{"balance_loss": 0.00608, "balance_bias": false, "lr_router": 0.00074, "n_kv_head": 6, "tie_embeddings": true, "init_std_qkv": 0.0245, "init_std_down": 0.0351, "grad_clip": 1.0, "batch_tokens": 65536, "seq_len": 1024, "dataset": "wikipedia_en"}
Below are experts of layer 6 (counted from 0) of a mixture-of-experts language model. Rows are named router (the router's row for the expert), gate (a neuron's input weights, with its number), up (a neuron's input weights, with its number), down (a neuron's output weights, with its number) and show model dimensions 0-95. Each number is 128 + 24 x the weight over its row's rms, rounded and kept within 0 to 255. Numbers have three digits each.
After each expert's rows: "comes before" lists some tokens at least twice as common just after its tokens as in all text; "raises" lists some tokens whose logits its average output raises strongly, later layers aside. This comes from a sample of Wikipedia text that the model never trained on. Tokens count by the router's weight.

# expert 3
router:116088151134115115128136129139122141147076129153107129129134133140143129146114126176152127108119174177121141149132122103129111138122162152111082126086121182098117096109176137134148125126116140123133135181143202106165110133149098131164137113148159120118085136105072115135147117116110097114
gate0:110109133115173100165162122113136146111121140115109123108078157116121088113160128152122153104138125131150093138110102100130142116116137152176151112148140088164092123134083112148132146105094166162121096112117156107112150138117123155130097169121100117140151133113095100117121134118126173110
up0:147135106093092099104108123151111122102143126158087124141155077118148129135076104099162172162091152121159134134103134170133132113146100105113136114119134144096114129108103139137149110123118060106151120116181150129117137128166143098138151156131103139138088105129088085093147091130127107128
down0:140150120122091159156103120150182113126152129122121148129143105124125137128132129133202113096162147119148140127131112145149153168117158139126052115115103123114124128115135177140122138121116145146114105114139125110172084098142165130151095120111140114138124160156124085135114125154113084143
gate1:182143112143105140133132111138149145091131114104110138196112131111133111133170138172145128098097157181127167115158100102130114152138112129109099095143115152164138122173152144155101143166164146125125148137148149162113141112114130168117132134146145119152086145132123161142120144165068124127
up1:118125118106137155113157114146097080141096157089140173154145133116121115091145130092149103110180156170112099133105155112147153137118146133120130135117144106128109123122078058130167123147125114122095149078105120113158093107120119105106104117166150150149148136131124116134144143143123138135
down1:152150103142127090083110127094100120165151080187159192128131147132142112148117140139119183091144159109131140119157129140115136115169088159170145114133101142132131120102121111103124120124129131091155135123142124121110152124189133107157141097094135197134149138108113099134136153148169136131
comes before: " the", " a", " his", " their", " an", " her"
raises: " the", " ", " any", " a", " an", " this"

# expert 12
router:099153144156110173131128124131090176143109121125156110126142150135171137132124130134105120133077139135155128132074140138147129123098142112126098077076086138087094116112163160149141124137126166121126126140103136076125106097162104181159138107161144096146130094114119097121155186099116086129
gate0:133108093059080128141110088148172144134112148098144106131138121106143058117148151126135157128137103111156126111122122128138114142125170090124115144141130134118088132080130137118117121126128203142147155136100137118109113132146160130200096116124158116128172091141139083141109170121138119153
up0:129104094084157158163136146129124103131103145166111108054105107143139157120167136129172116118115085098125108125106102153156079144115123121105110125129109118115127154101072133170146159132134145135128142123147136124105153150092123116152111097114160117106152082134147105100147156144130136100
down0:136103111117094117108116134144130151143112141120125123156147137155143109149156155131141128110200119137087105109140116109134130138171129118128123165179108135151144141115134162100080100114121129141102086190104119120133153128202129125106089088143170115144114142136100115169119147080144143133
gate1:121146139129113140111097118133159121134078100120111147154141089157125105145121084131119151139148137131102137155123156172140115116101122090098144098142088120116148101166137145172130094122127093144117124138147083114144132123139131139199147106118143083150129112110134124076118139125107149158
up1:168141123144127150132161140123117118147136158097147114129117127120155138134132168091155115128127167155182156118165117095159130141146129156151151131106146166137095150087143083078103154139127188122147100107081168116162089122119137112095086128135113118109116162164091110163158105145104094136
down1:146056159185145132125113141118168093116166140180106111159150133073149106132123120123132103141143118150167139127073110167159085140151126127108124131134137142076122109135174119088134166146096126114145125086103152117124166143140113134153091108128127150078092142137109140119137168137146148136
comes before: " of", ",", ".", " and", " in", " to"
raises: " (", " of", ",", " and", " in", " "

# expert 14
router:124106126137126152125124120101103161154080109143171119078167134133140123124132130134126121114063167159172121180090136152184118111116123141106101091076113125064132132123136161148179114102113171122129123129111179094120129139114126123175131078138170111141128082131113097108185173103105071096
gate0:158133150096137120157168132146125141112154111120142122163105129133129148121118119114122113104135090100146096132107108083144149158098117105092134125096087119100112104131112144116134095154118123174142148135141163129102190143089071155142107150076162125095126146125105093148137096124166136132
up0:195147151088111075140151156165105143113121111108128138132114129134139136114113103128148113130138101056157140131130146115134195150074114117113144153110127115077134104111139183132124110150091113134128150147116165149103109133097115155163107149068137093095146120143169100149156120109136143122
down0:125140118159148159144098130092152123164117175138141105095133110112137100134137105133131129135103108169081143133150117164107079157143144175127145111171148103185136187136134132126142164143116083128140109121110121110142113147144102123139158102145142188118121156133131146153167174156133109062
gate1:106110099106137124131125144122143163110136149105150134106170124133162126098169136105110151097084149137186135125139159091093127144151156133154116109144159138105138174141108124142072149155114125089103137114090127124142095158103174170140128132133145118150127102146120146130099099098144113133
up1:143139106098132097178154148160137162162088158123124113092113141169117064127169169105135140047148160156138105143165152155105104156130130151146120113125127153091160144134104150136045107115122098113089113112105140132113110126142108105148136143145100118131126136104122161192136128135104117140
down1:149155129164143174085114132145097114131132107125117140141165079113128184167136102123128121155152103134127136100124099132131096100118099087108121157101125177140105114135122145125145114125127138124148158148153104112130090155121122173165135117116144159113116134136132079146119147146127133133
comes before: " in", " of", ".", ",", " to", " and"
raises: ",", " (", " in", ".", " with"

# expert 59
router:150117126162141129151151101118096139165119095138163113109156141153134096126084133144153110106126165147144131130114127132151101132094165138115141114078107127086112089107142135150134117081146164142124158138125119111098100108151102148149129105133177132153146096123103081144152162081136082174
gate0:159126067139128118117119129178119137129154105115108157120123163114103108113102146180181143155111130132130135118117138137106135113112097142151143147115104107111133168099124136154103099140127151116134153151130123137136100072138113141159123108120156159101160138091117118126108103096133142124
up0:144170132110123121130123141132114133154092151106131172106149156125161121131116122079111108130142126092157124093070138160130154156100134146098151158140128161080132113154109132138091141127125119115098135123139142149112130177123133135133131139127123164135170116131146113157138145117141145150
down0:120155123142116159104106128103135144165117118138161144091164125114138136117110172123137177100127116102151153148129139138119114142132144130123126134122117118132130153140073146105132089124103122137141101114123135150123172125128121156152126101143100078128143101127078088137181141160153139141
gate1:139163183186122144145135141112098085174084122166154153126152092100113136152125102142127121093135115132072073066119128144140146109119113170134120159109106169127153116093130142139102161130082147105130113075125097125160141149106124129155138157106095148141146110117122125143172120096156106162
up1:106086141120132148113117110114125113158099148153159132078152126098129093112157187149134110109180086131141103131120111109097107106128094083149144097128129109130113134137120130136084128109146166166105129133118152141112126125156109175116124123125107101161155123127159115121144150156097092146
down1:156123137163141087119112116132167137161149124145133087085120124178110126140136090145113148141162134150168109079159140132127106103116111150136146116106101129100106101137137112142143143129090115117123108120149133150118113114145128150151173137133078143129181126115138098130139135104129124099
comes before: " of", ",", ".", " to", " in", " and"
raises: " of", " with", " in", " at", " for", ","

# expert 56
router:113101143128125124125112131132129159140106121146157116136145170099162146112118134173147083120135160131182147161114124123180147120123128129114126107082080142119127123112136130141222107085120159113129129141090142105139095135140063144142161120166140133132102110117117115170148175122122119122
gate0:135089169121146116141129132091112128067140134126134119097140165151119140099142090144171105101133091060173107131136160112124110106124094172149126116124122177132118183139065142117172113131107140107152127117081087112098139139108116109131126123133150120127129130119124151118166130138096099099
up0:099132128170120114158166103179159104155103119126114083135114080095167094139099154149129119096150133160135146140153156120127155126109128142101100110145092132216148123136137108146108157116137120156140124145136132149142124100139139143115118108124112096126133124099123138203124163130161166098
down0:141135124136071082161148114096142121140095141133174115128089093151146107156105110111100114162102114125151133111160107152102157107106125152108114057136157139099119095149139136161122164152137132111107162194123103123117131122068164073127090103115117148113125091099166098163150099132104162108
gate1:124127151154123095126134125114160116166182097162102112117153095105123146151170123154126120114079117125117158140166125126128160145148136208104109143112134154128135171112123103139129097124132112120141100174176152111167178154134157129153117111102123165137124130125133160114121158127133110109
up1:136104165102150143118071109139134134114102122171117122133111139129115157129085133126149143085149127075126119111106117120203089118099146114170161085116148152135114091125113166135130137116153091140168107108074158171092118132162107103135142117109127152153137161107123094075137148136151122155
down1:138157135122121186162127117156107122149100166105135103128101157129108133132111112140144094134157102083157130111116149134102099137153111153159141087104141167165097128115109117116124136114121091134124145133093079171117152138128121141114171116103127132120107096146158136151086170126159142147
comes before: "0", " |", "9", ".", "5", "8"
raises: ",", " (", " years"

# expert 62
router:116130148129117141139126144144138125111120134129138148145128164128146111136130137170129083136123162170180136158108080134138109139143152148130118117099093120150128154081123103142201103113083150101106145145114142125130087122165088151153135101158175117130113111136121124102136140101096093151
gate0:119123105090121114138104146150126125112091116148104135154122119110111149110107097137125144127131158117119085123079102136152132115128190145081168110105094088132189103155144161105155140122119122145163114137145107138108117101088115164133119123104141134116142154155126138116155115150145105139
up0:099152078091073109126118115125121098121131157159119118111138096101120178077113093137132115162138100151097112128115134147106123129150141148085174115117116100116165099124125145111166135129105119130154110142138153146136126127099102111162095134106176157131142121111117165151123127120125119097
down0:146108130137172073140127130174160110116138126104150149096123119049164096120127157123154106173135152122176084129148131089111167112111127084112153111094135137088126110104131156125128117156099132120130132134114154104110124174086122113151121186155123094138115136153122137145122133149099164138
gate1:097089149102145183155104126132123111090112141157118145113134132090077142141104121102152105144165158111115126148146127080096119168104136113064121139118126100142135103116100122151128147114096154086139144135141141142135097134145115144146104120090138128124172117147133155118140114157114111127
up1:106103172079156124181177141125109118135129125112157086114173159123165151153143130145076102158172167146097090125136157148153129162116126124087100133095126141132173135156117117114110155143114143111145169133114111167117098103150120152097149126122125102120144125160180185150122120129129115089
down1:091142151132146188101116107107129169162129115125125119156106065174149160098135110144112143140173133142124122127149120128127119084104106112141140142131107110133105161130125107107135199109124100132096113088152137140109143125131158140148105147123115124123145133127149128071107145165150117152
comes before: " |", "0", "–", ".", ",", "%"
raises: ".", ",", "–"

# expert 41
router:121108158143084161120119123146097147165089101147095121119142139151149131123122150166086116095092162151131115134119103109160086131104153155118090134114125174097134106078128150148153122125103137136134123134119148085148127117137071110152141126129151137130126153115089109128159142125119077145
gate0:108121116129095117103132140120118093092112125117124144107098073089145147060134150123121148146124101122129122196136133160143106135085132110139166112136129145077119151095133134095169078152156127148148098126148146115105146107104121090148152110138123135165147160083145091107133124125103137110
up0:045156144155108116109106138155134147114104150152134146161139127126141127119145133082068145146141181142161045069122097132120130115130132112149125146142129141100084120093124113127128124138169157135142127122108080106153142140155129112141147147089133109165115122141148113147095105134105129104
down0:129138122125127147105157165108136113097178088105113132122127114091179113115153102143167104116149143115118127147127091134146133129121139097120172076121067147140103139109125131120128104092101142133132119141094133111140162201088154128118157151137110109174120155145092087088107102144106117153
gate1:143125168116127141162123129085159104124139113155101183133159135106081118133112132100134100126154128084130116123127125138174074125109112128156128090092152188131117131093103153111146148141130168165141126143123078118149175140094094116119159146123147137130133137126105100131090117118153110142
up1:125112098138084147111135099126136117118127135119143100173174113110102142099149150147134163139131174144148113107121106107144129156138141110130144130131120101115166146132141094117177164163102149121129108105144161092157115124083124116151120127116108129132102131116152122118184123142144146113
down1:114101086120116095121137087156130126138153168120200131147108138108106108100122090157087134153108117144127140165140119163136081160143155123110190147145135144157144142147113118122064109148149096122097130136180130131123118162125097130167101092119130126149097109122097141136151139167113133139
comes before: " the", " a", " his", " an", " their", " her"
raises: " the", " a", " various"

# expert 34
router:115097192151104126119132110131114133166113126151128113134173150134149144148128103117136144071086153144134129117118119093156118103132123156098120105090092158081125088121129112146148109128125158140138117141107118096105125120147100136179153115152174110121133101132129078123148149095123111096
gate0:082102149126110160123108175163122161145135184132071109130135147124153150135128132152155120129129125074153129112129109115154124153118127101121100118124121150132075094132098131126118125144129115107174117127128120106112146113123087118115084100080137134088115147131143083087138178147149181127
up0:114123116138154123130115112181120121117118106089132156133125124129146092142105152117150130134108150151130132139132140145142094108139107132110126111125160139148126090118148121129124159160149143128090142141126161127141141134077101125106152178129160117048129172116123069153143096103158055102
down0:119115138085143128119139121107125111137139165188123181098080131158090112155136169120119125094114097130098124139144144114180144108060141109093158111134092145135142130118125123141158158112140170124115150198095114145132140141158138149119120107128113153132175141143160119167149154134116127131
gate1:163139138143149126147159165131090100128127124135133135105143137122140154147118095133136179121094138120135104116102140116108126089131115117115097148120122148101126146143137188121096132173130136115110140121109114145146123116116102166122137141141171143125128087128139142142148132108180183114
up1:098095113157140137115100145109094111128088131117127107128098122110151158086094130124100108120149081086123117124101113135119088132110141076128091119151146118122104111090104133137145137124103149168120104105133104121118136135128115097084168177152159150165172095094109156111132121092142151154
down1:095167124087075156114159130106138125117123155110165146109148091136084103153136133134109126145113127150079153181097112147166131144141143142147152119057102139146098109117146141115176126146115123133153140085101155093151076093097135133156056115131115080110129144097129108133122157123131124114
comes before: " to", " the", " a", " that", " in", " by"
raises: " the", " and", ",", " by", " "